config = dict(
    n_layer=10,
    d_model=128,
    n_experts=32,
    experts_per_token=1,
    d_expert=160,
    d_shared_expert=0,
    activation='swiglu',
    moe_layers=[1, 2, 3, 4, 5, 6, 7, 8, 9],
    router_score='sigmoid',
    normalize_top_k=False,
    routed_scale=1.0,
    balance_loss=0.00204,
    balance_bias=False,
    router_cosine_scale=10.0,
    scale_expert_input=True,
    init_std_router=0.0373,
    lr_router=0.000894,
    n_head=4,
    n_kv_head=2,
    head_dim=32,
    vocab_size=8192,
    norm='rmsnorm',
    norm_place='pre',
    norm_eps=1e-06,
    positions='rope',
    rope_base=10000.0,
    rope_fraction=1.0,
    qk_norm=True,
    attn_scale=0.177,
    tie_embeddings=False,
    parallel_block=True,
    init='normal',
    init_std_qkv=0.0394,
    init_std_o=0.0,
    init_std_up=0.0394,
    init_std_down=0.0,
    optimizer='soap_variant',
    lr=0.00515,
    beta1=0.95,
    beta2=0.99,
    weight_decay=0.044,
    lr_head=0.00921,
    grad_clip=1.0,
    warmup_steps=145,
    schedule='wsd',
    decay_fraction=0.632,
    decay_shape='linear',
    final_lr_fraction=0.0,
    batch_tokens=[32768, 65536, 98304],
    seq_len=1024,
    doc_mask=True,
    z_loss=1e-05,
    train_tokens=386000000,
    steps=6427,
    dataset='wikipedia_en',
)
Below are experts of layer 2 (counted from 0) of a mixture-of-experts language model. Rows are named router (the router's row for the expert), gate (a neuron's input weights, with its number), up (a neuron's input weights, with its number) and show model dimensions 0-127. Each number is 500 + 25 x the weight over its row's rms, rounded and kept within 0 to 999. Numbers have three digits each.
After each expert's rows: a language model's description of what the expert responds to. This comes from a sample of Wikipedia text that the model never trained on.

# expert 15
router:528481499541487514529518506512504538509465553514519505513495517511454512484487501493488493477511498487497490521533496522539547494513484497498528493496504505489518519466515500522518457561489486500516517529526474499503467547518548528514529502501485517438486526528454455494497488551497512468545483481520511475511470452488493479474472482473480498548497497534500534568506529527515544522496
gate0:493423477493523458524503550502502478489489471523515493479540515503452498512516449497520495481513504486483458529508513496514512509466516519520495515508541523490491543482505474517520542486462464466479484506478500484488494489491488515528493536475532538474480537522528548423453458516507504479496528508490477510513493505473516471527519475507461532468503455510503522519474487530493478525515
up0:466492471513504460470468494533524531502511506458518505479484454523511492513479490505538511538498542491476523518519491513492478496457495505494542494513514448492525489527530527490528511498533474508477494516504481497538470536439506524487488433466489489456496521529532463549512503494468513492507503501456510518469492512466491474487486482495497534529535519487480524459494551473526480461538
gate1:481522460481496528495495476497549482494489534517519505500509506465537527476479500480501503501518496512498487501501503483515477525473472504439508480535521448480509507505509479535425474486531525488475474551499514521522523517524510494501460487473488520512535511460490501475507533485517497550483523488516507497462492505528479487449468519517494492481545467518529451428498460526478461511522
up1:533500494530494428518476511488457478494527482494456506487527467530445483468473503475499471513477512495474488473526483528480466504482515512533517514516498515531538478487498511444538510524508482487534524530487495507544497554446519514523552476559489523513454492523519512486484533489481488455494508508492504475530513502487493470490498463489488509472481500481482528546484477512485492531479
The words between, by, of, with, against linking two named things, as in between Holborn and Viaduct, plus DF, MF, FW in squad tables.

# expert 7
router:519511519497447477523516539495538500502539530492464488514529512508486578493518526528504510490476505547505521462515512476545495505490465504463504468489482511474501498491511502508497496560491513477491506491549495514508504484531529476532457494446499521494501526512443513520499518524456522464528523490494507487497503475526526476518489501444502472510504509508484472462527521533511506566458
gate3:486501505492530487501479487466513534509475489502526498476480504503514497518507507498470548509524523496551468486483511504557465458532538450496508527511487486518530510474479523451490517497551496522446494505519541498507497488503515507516465502516483509502528549466468501515496522440510487503473501483492450529500506512483534488492510553507478506521535461500529502561509507540490476480567
up3:535505514502500502511490509537501528476481518506479540505494470555491541510495550520517496525478501523527459471523471543528526504499531480487460506502519476496530474521480523478511502481556482524439501532467538519491503485501521489529478513524484493506478480486519524448513473466458464536507536472511465459497505504538532469469534504498495500484484501506538482508489503531487460455545
gate4:549440474514527478528530489461517507504485493511515500501532515470516528522477487525505489478506549488524484525491533498522518506505497464499457508480512503456507529516441505502475458502507499441486513548453480494497497487499481502533497464460521528523496521508489459482521513502494486502467503486485543494451542521516464514546546486532498533524503490531515526530456537526507521502506
up4:505498466495496529515496486488517492500514492498466497517456494471455526511498472494525549509506526485453509523460505462474479494490477537527496494473505503466502490514462529473451496506482506448423470501504518481535465502479487515501491418504523502476522467491479514488501535491475508462484516504461494477481501497498456504477529488510522492531484516516482464527446511515542468545517
Non-initial digits within years, scores and figures, especially 0 and 9, as in 1-9-70, 2-0-05, 1-0-,000.

# expert 29
router:483542509498486493480510526506463493481532508476483509458512526495475515511536517510422508504492503466482509479484481527499523512451514500492507489493540557490488492481492509515497495503497487450429505504517508493507542452493482404502482534504467501496478533512495493472535496521461508517494501512499466494520513479518533463475487486484514480496439515477523497498530494538458468504485
gate0:505511516506531507493471540521524488484513507476490509475472488483460449472524493478469508530514584517464524486516502528478508512516502511474451503465514464516529469509461482513536530508465526511484516531505483466504494515499536564508455447508475501535499448484489490490511472496546513471504534468505511523514539506498477487486481478499510502535479506523488498543519462482488489466469
up0:464527477566481511528476496482487498489485529447511486500472526527500461476519482502499502554489521466467480510456519484489496525517461492473485472485550458536482522504446530530507499497500528498487489532486495468526515470510481532482497458474488486466523445498498475506524504523497516519518524499516549497519521493480493500469483508538511519490482514556474486540530486501486453469467
gate1:482508485554487520525478490487522474460473493494496486539510518511510505493490540501506515496476522514488505531478487521513473466533474490524534541510497503463508504476490545518480487495468502479540504541498489478481428467510473531480472536541532535508507511494505456500509484508482486495504528459527526476505514536546457470450484501531498462454514524490511505497513518484540569468508
up1:488513494545475525488513475474494495455454496481452493508514507488500518473567503498498485521497507486501568513523477505483515499522509487471501484515497498509489499489503516532503537515505502491491540530479460481533486482524462547482520510543540526505514434485504478496502500487508510503511528527503484485451498541561501545511500472525502453522512466419465499526520469514518507498502
Capitalised first names and word beginnings like En, Frank, Julie, inter, multi, often in credit lists and Japanese text.

# expert 22
router:504496510522469512498524510481480512470510517513497491520516496465474530471497546496493517523488514489536536466537489524504575462481525482474534526530539546472541488474521511495498493532576500448478497484487490518501483517507505511503511519453500526488463492416489512494485502533500481512490497476497540484478478516495527527487473476484525499493506538515484529534498545527520501535482
gate1:469548514512502514525482517470536485485522505514542520469497525509510483516495519517442485500539498530542510482495482459521499519534504500541484520513489481508476507523499500503464493493513523438538516522496524496477493531534510483481500508540542441522534477531458471485491524534478472528492450523461483487472558547504494471490481490501476496518491485509497455518537522460509512476519
up1:519463490460501525470507481497494525487488500487486472543495489505491525456480459437536507493481518480454495545511497554483528504453519504469477452458511536491475484492481504509507529510484475534444481478512479493503509455478520500494490470461490560501490510473532516507526495463515497489517539525531486546509496473503511535503536509468519510485493503481510551492456492529475509523507
gate2:538501514519549523488498498509491527539492508511492506490477537507470525503449531510501464536487528469496521524445465490537508510490529501510507493512468494522523503451500496498468536497506489466503508497509519461455539543489443491522496489514498518521508463503506483550466482536512493556528512486482461514497523478515504483524495544513512503519468472452525493505508527539451510458545
up2:464497479501503484535436538470486468464529480491527485496498485528483469507526483471460493497491477478471520547494469533477463505543563517526490525499497487519541492472525512493491513446468492469491478525496509514528500475468523488470508521505511492498493493529523499474551484495513503504490494449489449518527539479478520480510502483497462472512519526477488552470475516497560518481489
Table pipes after cell values, semicolons joining clauses or list items, and dashes or slashes between figures.

# expert 12
router:512503458487493484515486517490525534517463527511479499515494527529508493540525499538484493530514531492499495487519522492513475492498507505442498522480498501487525464507500480538486510554468529475469497541541519488510458485534508450499535496507472488455479487471505504437462501519498464510542549502507495487495483479486495516494437507481528492529470520499520501565503485522504491534431
gate0:510492463534498466562477563506495485514503514481450489509504512441502484489502504491552534517561522513425467484534482499535502489528497463501483476506516518503511489480498527496510496519511461519507479477488476483502469494504467482487504528520518477514509512466475458537511535472524493496491480488448514473562489474528519453505522517499502512521540510476525491488530510487513516524478
up0:486528460446536459480530483486505485522489528512542515500514501481505501500448519456467513464488493559511491497498491502496493513480520517506465513499483504462539526522518534496515502457466518519490482522481531485519529503500492497525481492507460518486537496537501531508511556463453485535526533591524484498532476493545527480474484495491474487487502500503521485516522518502449501509509
gate1:545550479497516495501506503526541521518546519486491465543492519502520511470531546512507507518485500486478514497520512508549543511501480505500513508486486492502491477508458478512508493490511480481490496480465517502523484487464526508485503506516500534544565488462453556500516493528492486529512520499498488529474501470510511464434517502495528476504461468478537503572500526484518570488505
up1:477493518476486486489454469472491509492462504485505509509474524482521467475508490467547457477498510489498455515478535521465476498479528532517541488504523517490509511495466487510449484508486537534481471527507459498498529532526470503509494502457506548519479496476523494478504447521508490500518480515484541472533488550486528519521511525507465559494563497540508487497496489500461445487471
Short final pieces of names and words, mostly vowel endings like re, a, e, de, as in Henare, Seattle, Maria, lure.

# expert 21
router:492525489490464530566530540487543498488527500503507525507511530492495548502511503538490521500494510504526475462542497515536495478526481459520471544508528468509509484483511492495491452536488525441490486577475464486446467491487490470531474500475503509528495511475453490476514503492469487484492509479489491451507518459455499493472530497507504497487461492501503478513524524527525532498517
gate0:497465449481504510512510488494496501475496527538499486505518520477484456483518510467549471511506507505528514502543454456475512500492507462529464496512496511491468524503538452527525530485510524509472504502484519528478460511536512536540479468518545504521493530476472499477484464453456482493495513496546504528462502520466492505537456516488520519519514542542468514484486523476490455465525
up0:479523520503496457499496495483492463510503479491520516460501513568487538492495515461435510523531509567516536491459541520521510494526503517485497491492483484483500504476506495487490525527518490487474533491503502508509580485511497454484497526492510514516482506510524471471471496502500512502470485501453476488539489503521521450472521493514524486508495454521528470547532467536494517559535
gate1:503516548486521499523526477553525493479498490477467513514533493475478492517529485508502506501530502491491524457493507464492520505495479527495475505555498459508536526471515510503477493538522471530513510492547497460546481521488462520506506508508467467538477537493530516497574494544531519524467475466517473523492530514520543518498523479534487485478477487530503533500501494457458552510514
up1:486464486530480504473467506427492480502476471517529505478485488502522524507479492515490425516493484521472505531483479516493512509481500472477496474485529516474437486525507459504515501497483510479476540494473512508506559486482502506488475498522498528519518475509522484489453497465477451461503491526505528425516491511469510467496503546476517504495471502518531522512465544549533491511482
Dashes starting lines in bulleted lists and colons after field labels in infoboxes, taxonomies and enzyme lists, as in Kingdom: Animalia.

# expert 30
router:495522463464488535483495532473530484513465503519513536520489515510502508502541497515461503545493514488480520498486505513487551509495535448450480489494469504490488537459501510552491523539516480480506477537504495511503485495486508494499503466459534480469451492504492513509536483548507496518500497482527491506514502479506532467458477490467511454534465501564524506533529504517443456519462
gate0:546512475456532497541506498466467488489529528431463522469533486483524537535476550543503515510513473495480496517533487503553503495493531555457497475491465469510496464516543513488504515512529500495478492487498472511480517480496478480474495485477504486519471488500546509478471491506509520524541492519477511541488540541503505496459512489514516486518508453477470516516553510476492482466494
up0:494512486449517507548505537474501497480501478462535482476532511523482478561489510483507475495518491487537499529519538499502483494469528524441477475554449483508511470529527483510488502474560508502481477518541513563533511489501508530444526490457474530497519477512550489498494466487477470495531489529496471492469500535513524535506488504488518500508508487519466485512522518511512469510512
gate1:509481539503441511495532508508516524531461480520532487525505470488501495505509500512487469483510485511520464517448486543475552469506538479489457505514538535522504516515513480552490412486542538478548478514511518493512486493514443500527510447519524492534509534506497516473495498453479508506500467500514520482489500483524534516489476502540498530486518484503536485527474511489501523488496
up1:486546496460549500518479497478445473509530486489506544469493538480520504496505509443515526477478480532467525479528494465493455517471458522494533488495520471489490475491506524447544544487492454515475524503513521511493528456472548495447486507472474506525530497485481490517497468541504502468512498491489522549520516551487489482482510508463505468507514507538493502474513517491504514525507
Word-final derivational suffix pieces such as -ary, -ative, -ation, -ologist, -ine, as in preliminary, mortuary, metallurgy.

# expert 9
router:490503499532482518540524477480483463541474481484521453491481507500519485537482484508492500486494554524492491464520504488524484478526506497462489510538473529526496504528506486506512441537477518497482467508520506513490516511484529508543505521502513512474445494503497469472518488514484497473595473526471516504463506492498497477512454504443519525526474514511474487517506509560545492545481
gate0:531497530515428533469507475471506481515521499503514517495479473487503498448530481462507501519505494467488543508505505524508457537503497470471503499521554516509509472487564529496478443498533535472554539501507508461544515475549497473521479464498481535502493495479477506511483513504488518482515480525504527489497490482475497528481530501501526484465536448461513507488514475469461514498516
up0:526505495498497510460506458507502491512518471492495509478511514486482441476528491487488492508494485524521527510523505528508514516492439520524521532456559514513494513444572487511481488501479503535491494492483441484492537498568535467453500475487482498510497487470475501481526493547498524494493472449541493506500535474470460524524494528508550486506494510501478520503527469491494466484517
gate1:470525522527529478505516511508515503482543530505474518480455496528521472460512479490425529504506472487526490494510520458476483526532532520475461517466499477511491453533474535530500534512468512508498471526516477532493462488464509457498502515480512457492497514513508500449512483510511497476536512503495509443517519527487494484519546484494507472496427518521538499498513487509551505529498
up1:546473481470464525473494480503503489540451479528525502517518512459504522533516519533558482483484519519488502520481488540525509494462474484514528494529497537495483566471529465466517491478505483480510506455479502471497531506515492522504482499518515542496502470475474501552489511480480489511470500515509498560482463488482511520460454515501510521536554489501469503485495509489444528469505
Labels in infoboxes and taxonomy lists such as Location, Coordinates, Authority, Total, plus odd pieces like x in luxurious.

# expert 25
router:497498476429486542549518517507491526475506472490527499492498498540524517490501515514522538502483513522476490473505485491531492451506494489476460513493504492511489472522503517461520467536488494466514466515492500496440492549525494490531510510492501532488464520563496486479526534528491466487509467502449435454505486528467509479504478484451526502518479482479480467502524516529509534531476
gate3:529487474518488508535496518506533511476469502543476514521478492465542467486480477487499525462509508558498509523491500519520475482478470513488494548456451487482477481477503482507512520509507466484473519529492443508479498527452496487491521537485500555480488512491552487492488495540482556515493505494525460449466529456471554498514489498477507466502517544510499460465497493514514512491502
up3:535478442514498515522506529494542507495450501527468515514447493465557475495481463497488507479509520541510487511491490541535494491468450511500471547467466475489473495501498497520491501501512512476480537521490452537473507478451495497504511562487507543493473513508565477489503494533485534510489523493506472488464518459483528510492507454500508475516532543488487476502493475515501497511496
gate4:524483490502474486470453486510500474498532510516521551488497458485518491527507505519516472518539482485557490473516502527565564491481452509485477472517491502465530492477462513483503535461522502484519507508493470497512472481483494495503478500502452524523483512506510523457487493461530468519518471495481522465497469502538502505461474462511499540544485454472471474506538470526498510488459
up4:528469454503494472492493505467519486503458500492479500465470474472498519482467521514490473501516484512479541483528499544514550471471503501483491475505457527525495523462537509488513515473488545521467527486515478519501483494476506527452483526454512549513478489551496491467476487500525458510470486504493527507542477502505491489530492468540482483562535486542539468501509517500537502455488
The word the (and its, their) after prepositions or verbs, starting a noun phrase, such as in the same year.

# expert 13
router:476496532483506458543499519499504496518525523542475497548483544536489536479517524498521521514445495524518480463500484488526483488514496451497510495480500491475525505559518503496501433540521518472541469501548507466532481522523486486503504521482518505461480487473526534482531519469507457507519507519487489493489502503537502524471472476470457497457458494483536448497492525504502509529488
gate0:483475531511502520493515483486527504537523511515556476542485489498450473495457491512482496488444487521458519479529498547512501474521506500478471470461476484559557514512490550470466475504490506524490492505524529492488497501544499425495478515512503496508501529497477518482502445516496510490503521542547492511504544522538482522475477517477507507525530507484494525520518518471543489501477
up0:507528518486531535532494526492526472483483495452495483468516534501491498467537510509524483533508511490492489535456495508476530537491530520535525546509499478449477471480487505546556501505513481508497533489497495512532514489489481570510496447496486463515518472496487485481515514503477491501459496520492472475542470479482496483504510509502439498465484460524519483482451446527475537489493
gate1:473488502501496490517478508541501468451509451524474502500502498534499470505549488502531494534499500485524465497450537512472492489560502511522499525533523509459482455454509481479508509537533494555490498501569509491478503473491498518525475518552475491499491559475494490467486510507492515478508537515495511501499511488481485507491480565508477488515494514489518497507470472539472510534563
up1:524489501518541512489493483472515491525475501559532459541517521532525475530511507530502486489463526488471511482471519561549522512553445454476499513473490509477498538510523460457512511545492519489488482511524483471463514525519491516486484493478480540507484538515504576502474487497524474502503484495511494485488484508499494524487506466462564532522491475501522475494495506517477494501507
Mid-word pieces, especially final y in names and words like deca-y-ed, Lafa-y-ette, plus Sc, Per, II, Jr.

# expert 31
router:544520523505468515526517499474501497500492519501506495470560516532507516497518468514496518521479482536497507493498503460556533478495487508490489501505502523523550460583485506541488486517529527503504501482536440490554501522526470478485480500479468477509485497491547481484480471522460497514473530487489483530504484545514488514483476506487484482484456503491493532440506547518521502518455
gate0:503544473459504515497478543511483468512437465510491515492462458521466525479491499447503509520505542462451470503507485503517504496495519500481481524501485464483483499506491526479464479525452494480523521541533512480527532472550519504492475535507502522465479552515522475505496494511502488488489480514423514524504515505472483509517544484490514507502518448466499519484511455485525486538500
up0:501547478447545546497514484501511504547465478496493518513493443499438503470485479471531556508520516482462499497508500507466502523501523532489507472478493522494521497507490535468496536496441477499519518524475487508455480516457529521490506467485513513478487554487506516433502467547508508490546510498484497503499504486520508472547504494485531518504525483514543517489518462499523511502504
gate1:491504485478465525561515524510498465547536502485480473530521501504503495510502469487479506498505531506484496471501529462471516423503511490521504473538479507540506504509517517513506468505536503495492510569491499492564520542528497505468530519484499512495517481495475488480456474494527507532520510504486507471510491479511477549503455532518512532493480545487512480482543494530557531537528
up1:469476499488487498574478508544524456515534478487465531495505498494523502525512517541472483516520493534478485482452552457476519439514565510543498483518473532517499520504509512524511462512519477509496496523490532496552529506505501489495533545478501506528505461514466497474483501497510556492488530545486499489516483494517507502495475516511494564482526504494512484488509488534546512503499
Inner syllables of proper names and foreign or scientific words, such as Bra-ga, Co-ot-s, Căl-ra-și, often after an initial capital.

# expert 4
router:508536482518450481522520513487556492496499508503494517481506506548522506479524484502523521522444508505476498517513464568514478501522460491517517469527492507521561499504496534532486522517509491515444480531531465492497499498530499481507474436519457478499474508524526467506505506499494493492503512513508511488491465502516503524462458515513519527543521528495528492458502523547469481570508
gate3:515446489515433525525522515482491548497482501509506475515502443474545508515458511527499513467487512517486537503527493551516473478505488544574459497495508541495486499525493507497514519430490486474498502483496529496478525430530491460496509505506483536514476524509522491510499497467494520502517522483484504461476512529493527456518489478499522493489525501497499515498495481478511559537509
up3:493552499471539537491500529521506480463513476497463471526489528535474476462539504500486496509516513468498529496479455486525497524499469498457521503511519468524475494531542483486506453501474561523515478504486514475467497531454480503512481471489502473472510469519506448500468498495489517511478476465549456476470505507485492512455515512505487479487452543540514454488476502462511495486501
gate4:521526495487474486519519505478511454466458472511482484520517500487516467514550490470543495478465485521495530513524484480532512494498492480488535481503544532540426464491504500528477475533468490534503513490498500514480517556546508531480470493501485483500509513473508458519510465502492496477482481481563531549498523549508523482512510517486521487533449459495504514509471452509489505494518
up4:505531509500490459482481552458495476513448509450507510502515490523468473528522538529519525492498527540510498507473459511489538532492542514447540502475507503470433448493489495516469516487492497497483471491491464499483484492525520513450500485509504489510515494479498493489545548459495503505520472517492514508510478533486465495503494520479541504471490478445491550497469464522541495519492
Second word piece of capitalized names and rare words after an initial letter, such as P-ar-liament, E-ar-l, T-re-vor.

# expert 11
router:527526515478480507501524492515494469495488482528494552486518484521530524462501498534470543489488464556499492479507472477485524458501520503501554462484471518523528500506513514535495497504524519482527488556531437537478523498510498478559476492485484502482440515505496494516522468511502504497488505504487499537467497568476480472481511455476477487493519511480503514432512517501524467495501
gate0:485483537507479496498502477528536528513467525473475488491480474494507502458493491499504490500505492506511485464515578501479522439505521520499550518501524508500522431516476498478495466481527507501558517495506515459486503540523491499508515510518497461511505468517543484498492485504475463475466518505479445471494444539488485532537521527527501488487454491509489495459510517463553485499521
up0:509503497564480515537512448494499520491530540487499531488483496524529489520528507503490507435530470493499486528514508509499497505438482509501482510516494492509521468557514468489484522517499484517483473497489519497475522475464526521511494497488485478515516510541548552487491500529505464472493515491515501524482485491427508440552506539523511501541544510506455505475490492509475496510553
gate1:524509545529434521475484497503490484537526507495449510522516525512509494538516538468517511524513524468467552497508497523468502519503528487505532505483476511480480473548480499477523468534511453507521544553501483437500479529531507530487469523482516522489541470477516510466536466527518495502470459507503526549471512511487509544489528522511502505509506512516492525488482496506484514532531
up1:527492481482472525554490523506524506519500491453467506513431496439478538503489502522490514481507466497537519511506495527517488489476429500508529515484489493467457479503521514483521520495517555463490474505498514532498480497477518502500510489537532524469515500526516518442513518529491536481499533510532523475501475530468535444502493516526547500498498513472489460477533460486509520513522
Past-tense endings ed and d finishing verbs, plus verbs like moved, returned, opened, refer, often after was or were.

# expert 19
router:495507476469443526537484529510467504471505504526478522479514511471512535477492521501483515514509489510483507501527485506555505452477488497468489542513519523508462480539489470500526495542491513466515490500559461510495499470536501464527484498468506502494467479506438503507520491505455478501516477472489534518501472460463506485464439512469483494524495538516507465515525537537496470538474
gate0:497471481515509519477482488498514500513497494517542446493505505474502523488506489454492458508458520483460493482501481562503536474494471511514504497449480461498512549526494498500471507518519560476520463483497472513490537497483479485483531542497526517518486541486501478488501520479462552514491498456530520495491481510509560478510479514506524498512510540545467473448488531536540477531496
up0:485481514497475528517490497500529493449480549536510491519505499494517541481476472469489475479483483501493523506469428537482556489474533476536497464440505430520478531488534492527544473501493529496512519491465509486521497523494523492480561539510488508497458511508497535487490521459493515495496491505488516507498513544491520489525476494478493494482550509460522498478495513480472537506465
gate1:457480521530523452524494542485534489506492532525483479490486467488550495560496473496522525474534513519537498481499484494457513454504509485483465462483533467515500523508532479531493498487535503535464502520476491522538520518478475510481496531511480512499506503548532519550481484537554507511516470482468514461497497499544513465494492521530530477505473506532539468536507523497505495531486
up1:471488515522521439518481539495529502499481544519491493488474484497559501558504466498510521479538519516542496481483486503452513455502507483488466483498524474514499516512530483524501482498549514516466502522469499518550525528491479498488498525499496510492499497536521528546470484544561500512533473471480495474505499481537518459511497529536522487506473501537559478533489534486502502532488
Standalone space tokens before numbers in tables and lists, plus opening quotes, brackets and dollar signs before names or math.

# expert 17
router:512523499440481550495512514513533500471487469495510512503547506511500525520502534497481500478496500496503515474511473471491503461459527504462523543519541521502520522470526487509510533523506477462532483535511503479455538449502539485492488535428517522488437482507427491464480509508477489502506508521541500479467487504494503481495501463454474457479485495494495510502491493519535495512488
gate0:564497475477503512482505547502483480526516555491541497494474525492514518571518503487489513473492469499497472518496454473493479473504494498527484483504487503477485535504446479524476527479526473495541517535493485519536470510473521492492504510490542528532487552493531454514472479467494478439501464514470482512483503482521502512477500515497510488539508474501497476490475498477427491484465
up0:567483485486510493474505544497479467485478528509521473523468502483454531516522527548504507446522510515497514514469488459505508503512550522535552478477487457472476533513509470506504472512466500492519474470483451510493480507510531487531494502514540495529502539471521496500491492463492455500472498514498420503517481515556511526489493470510517490475484510484526528461506512517477490479491
gate1:488490474526498459473500507513509493457503524507505517497477512492469550500502536551482512471496481497486481482554537510508487510502481490477500525482490491466463481511498526519530537532537485463457447443506513543496473488513509499501489535518522498494429554463487545492485505482469523500481504517519502507486554473519515491493535532540493517470513504494455502508501496489488476535554
up1:506492523434477524515442536484471537534515509488492498518505492494543460487452472504531527496469499458512498539440492497487469487521487482480487480471524485524538506507513504480480474503508530526527560546469479444513492512491471492512495472489509486500521491556505524510530507500514504533482517519484500503473492502455471490529459469478501501551484469497513491495507495518500502443476
Periods ending sentences, often before a line break or a new sentence, plus decimal points, initials and hyphens in compounds.

# expert 3
router:529540480477467540498484497516473450512459520482491533526518479541518508509509502549483522492469481546448498440527481496510514513518467471450480521525519517473482456512488486519496507527483508459482493532495488481505484468514504447495486493496501490518484497453470526473530514508463513487506508506505497506485474496471505457490517453496495477490465480465573493458476503539488500524498
gate0:488460516454508488510494538484450454520497460478481538491516489445494519516466471528488489545522510536482547517516486485512466474465478489507510493461490564486491503505519506491526503533503476496490505527499509452503499490524479490470493504545519524479530497500527510521517491480487563469508436494506533504517501520517474478525481514478482538500516505488524484451444485501470498458489
up0:544519502507532530489552530491529490481503517483483552518511529503522485513506518489516502521507581478485512550500493524553501467480451520511502529478468485497468528487500516492521519535447506546535528531486464484502532480503487476520548491499473504488520531497463500500511452490518494533497491510538519459501545514530508513505496520494488502488493495539506494442517528475505525521533
gate1:462525575484524452523485469527530536532476497536503456537485441498521478510518478498492474490516523524475521490501513514506460514492470509511489534530466507485519494562510508516493473522514518514519476492490506508477499513553517478495480476506532488472491473534465531489493489486496539510486490501499549514524484520555536522501512532516477519475457491505533539482510536477472532497480
up1:495504442489520506474517516472477517503522532504505544520502519498544556521523526514490496552476515507564462523480464492474522480529523473503526460459523523498502491477508487482467480475474488483500499516476438504480465473465509520493486491499505499534506496470514502466461473477467534516500548529481509480487486499448457473517480528532519471537515500457493491516480479486518496515469
Prepositions and linking words such as of, with, by, including, mostly in album, song and band articles, plus empty table cells.

# expert 8
router:532535495523447534492515495497497515485514527487464533524512521454494511497505507464485520555512519518498533512497493513465493500525543506498528478478506522484528485519495484504474479521559505468460507540566509481509476510520526476490526503484506533427508486463480445491482496531431503493491497502520502502472490481553493499496494497444463482481514538511481502522496537534498501509497
gate0:458501496536502505501482532516506448519465544494473512534513506550530458452488480487481534499474469471494488473458470540522490512483492495468485484479523511507512513492500511535497493533467511513535488519525513450533514492460520504479494534515501511454454517490511522487472515495501521541512531528504483433549508533507512467490532471547499492525500479526481487511503539496510521544507
up0:529489484469507471495489521497481545500461489555487471479484455468487489526482497512500443497510506545526532509485511475521492522505484490493500464486469475522451515527484450471531524513546443462474510504546511504506452491499516489508504483465513492506548496516496524506541493487471473480473518480498487524498457487498487495479502523476499485522485548517552465526518463488497454474533
gate1:503531490489512496532483459517497489527480516509448499505486467495459494559473504532500492503506452527520488521550546514495510509493499508502476525499503490517571513539494504505552476530501496463491519512509474471451498541516529541499518466454470464502509446519531441518498474491495518508482492534525494492432482530497511529510489499498530516509507524505506482484534483462495511517517
up1:513514467541502546469517496533496576510540484489477516519513521529529478481477482495487506535502443517493492495521500488491514451511472513493469478494443498516488538500514539485512495517466478496521513477531479508543442478492512533494495488513463505471508500485509483515470488513465484495542505502493520560512467522514444472496507482561509501483519481462467523528511485507502528470471
Common nouns after the, a, his or this, especially time, years, season, life, team, career, service.

# expert 10
router:529518524466474510526508531492511499498549546514511530489574510481526508516473520513497512499506549499501520480493524463530512473524519476480487524486475512470541515481490498516521517515523497486545494512484490526475495472461535459557436513458499509503497509493467459519484518534500480517560507475492527505523475461474532503522506541479449511476474494515498511503515501509460461504517
gate3:528540508493442492528537528482531518543495466483468476484521484520539480518470472549557501487494475490507497487514520475531493521498478497554460537482473477501554484508567512472538536465482520495530508496499503509498506496503512518502474477492468495523486530488512499482497493474472486497532504532497513529473467505527528475500462496506492458509555520431502516475515490477519503510499
up3:502491494490528489512535546492494496487481469476459529517469505512492536532533491510514487489537492480485490527494522509464509501502543524525527547511518471471499515520505502436512547473505502491526468480446513487501459486501516531516513485499531531499485486527535482467493540491479424493474543514522495540493457549507482437533466476505497496481514502485452502527511493522487479507509
gate4:541540464488506463488450506490490532507506498486514481526460479486549490516511494504493496479518490495459498533532505483511493530459482487530467521525457509500523469500513504494532509500487558480513544516477489519508496504496507485505527474473496531476528548470509475452515510499505453497477497456513545474534515499514483528507447426465476439514500518502542510495489463501502502489489
up4:476516517520508502512524523514469441526498506537511514492498514471499468494483487457485534494482462501493525518445529498480508478521532518518515448499531506508451545478479525521486479506488462468513501518526545491519440494495477459509442551520504474534482480540508540486485491549502493547490519531482513501529502517510525483533514504545523501522496439500484490523505518507500478507503
Capital letters and word-initial pieces starting names or sentences, especially United in United States or Kingdom, and line-initial capitals.

# expert 0
router:512503513488465483533473534506516505489488444493481519485585510483518489466544506511476539493495450531524511510501517478529501479522491527469510510504490542519483507488520489536487530495524475520532509488509464430529554474508508477527481497505496526466445508505461554482475507546532499500521518472483482513477492461482508444495494499461470483495512505492501511487492493503516499474466
gate0:461520500470525498499509500529513510499506539485493477474475502448515501507529468517491507474509506495449501475481480528477468528478495522555471488493513523527529538488482481503516505537502466528474535452495534508502543482506502512460499498434495488499502513496505477517472507564471498484475517499483529497561517471484504458520472503435526509513477475480487516500455548525482485500542
up0:504530542537532508521473537521505488540535513480520453520509480521505492519494496504477493498461492484488494472471504485508522505542484504461522510514457481493485503494503515505490516454517450498493492511466514486478471500499541470511525526539511498486503463444496491494516498492499431467481513429523491501510504521506531475484507488497513491516468507490544444563475470444483526463481
gate1:498522551505479496536492512526510443532482466478462503534537472524494543496540481513478534481485509530516530469493524448485477462504460487512513484548470535549500462486506482499471484507525493530532540500523504487475500517526538486471504522520513502496484495485458501499505463480504487527496471487510485557520519497494487524527492499493454556492529438504516500506464475489487485478495
up1:514504430533522505410510524482485526463510526520543512491489483478530456485453533472514503502528501455467489486468482565526531487474536504481504481463532500452527527493507528504517521499480491500504480509519487528513488466481487493521457502496499489537471534537508489480508503477499498474513531488468515494491498511501513498499522477531549478475520539490482515494529541502519476489518
Word-final suffix pieces of common English nouns and verbs, such as -ise in advertise, -ance in attendance, -ing, -ation.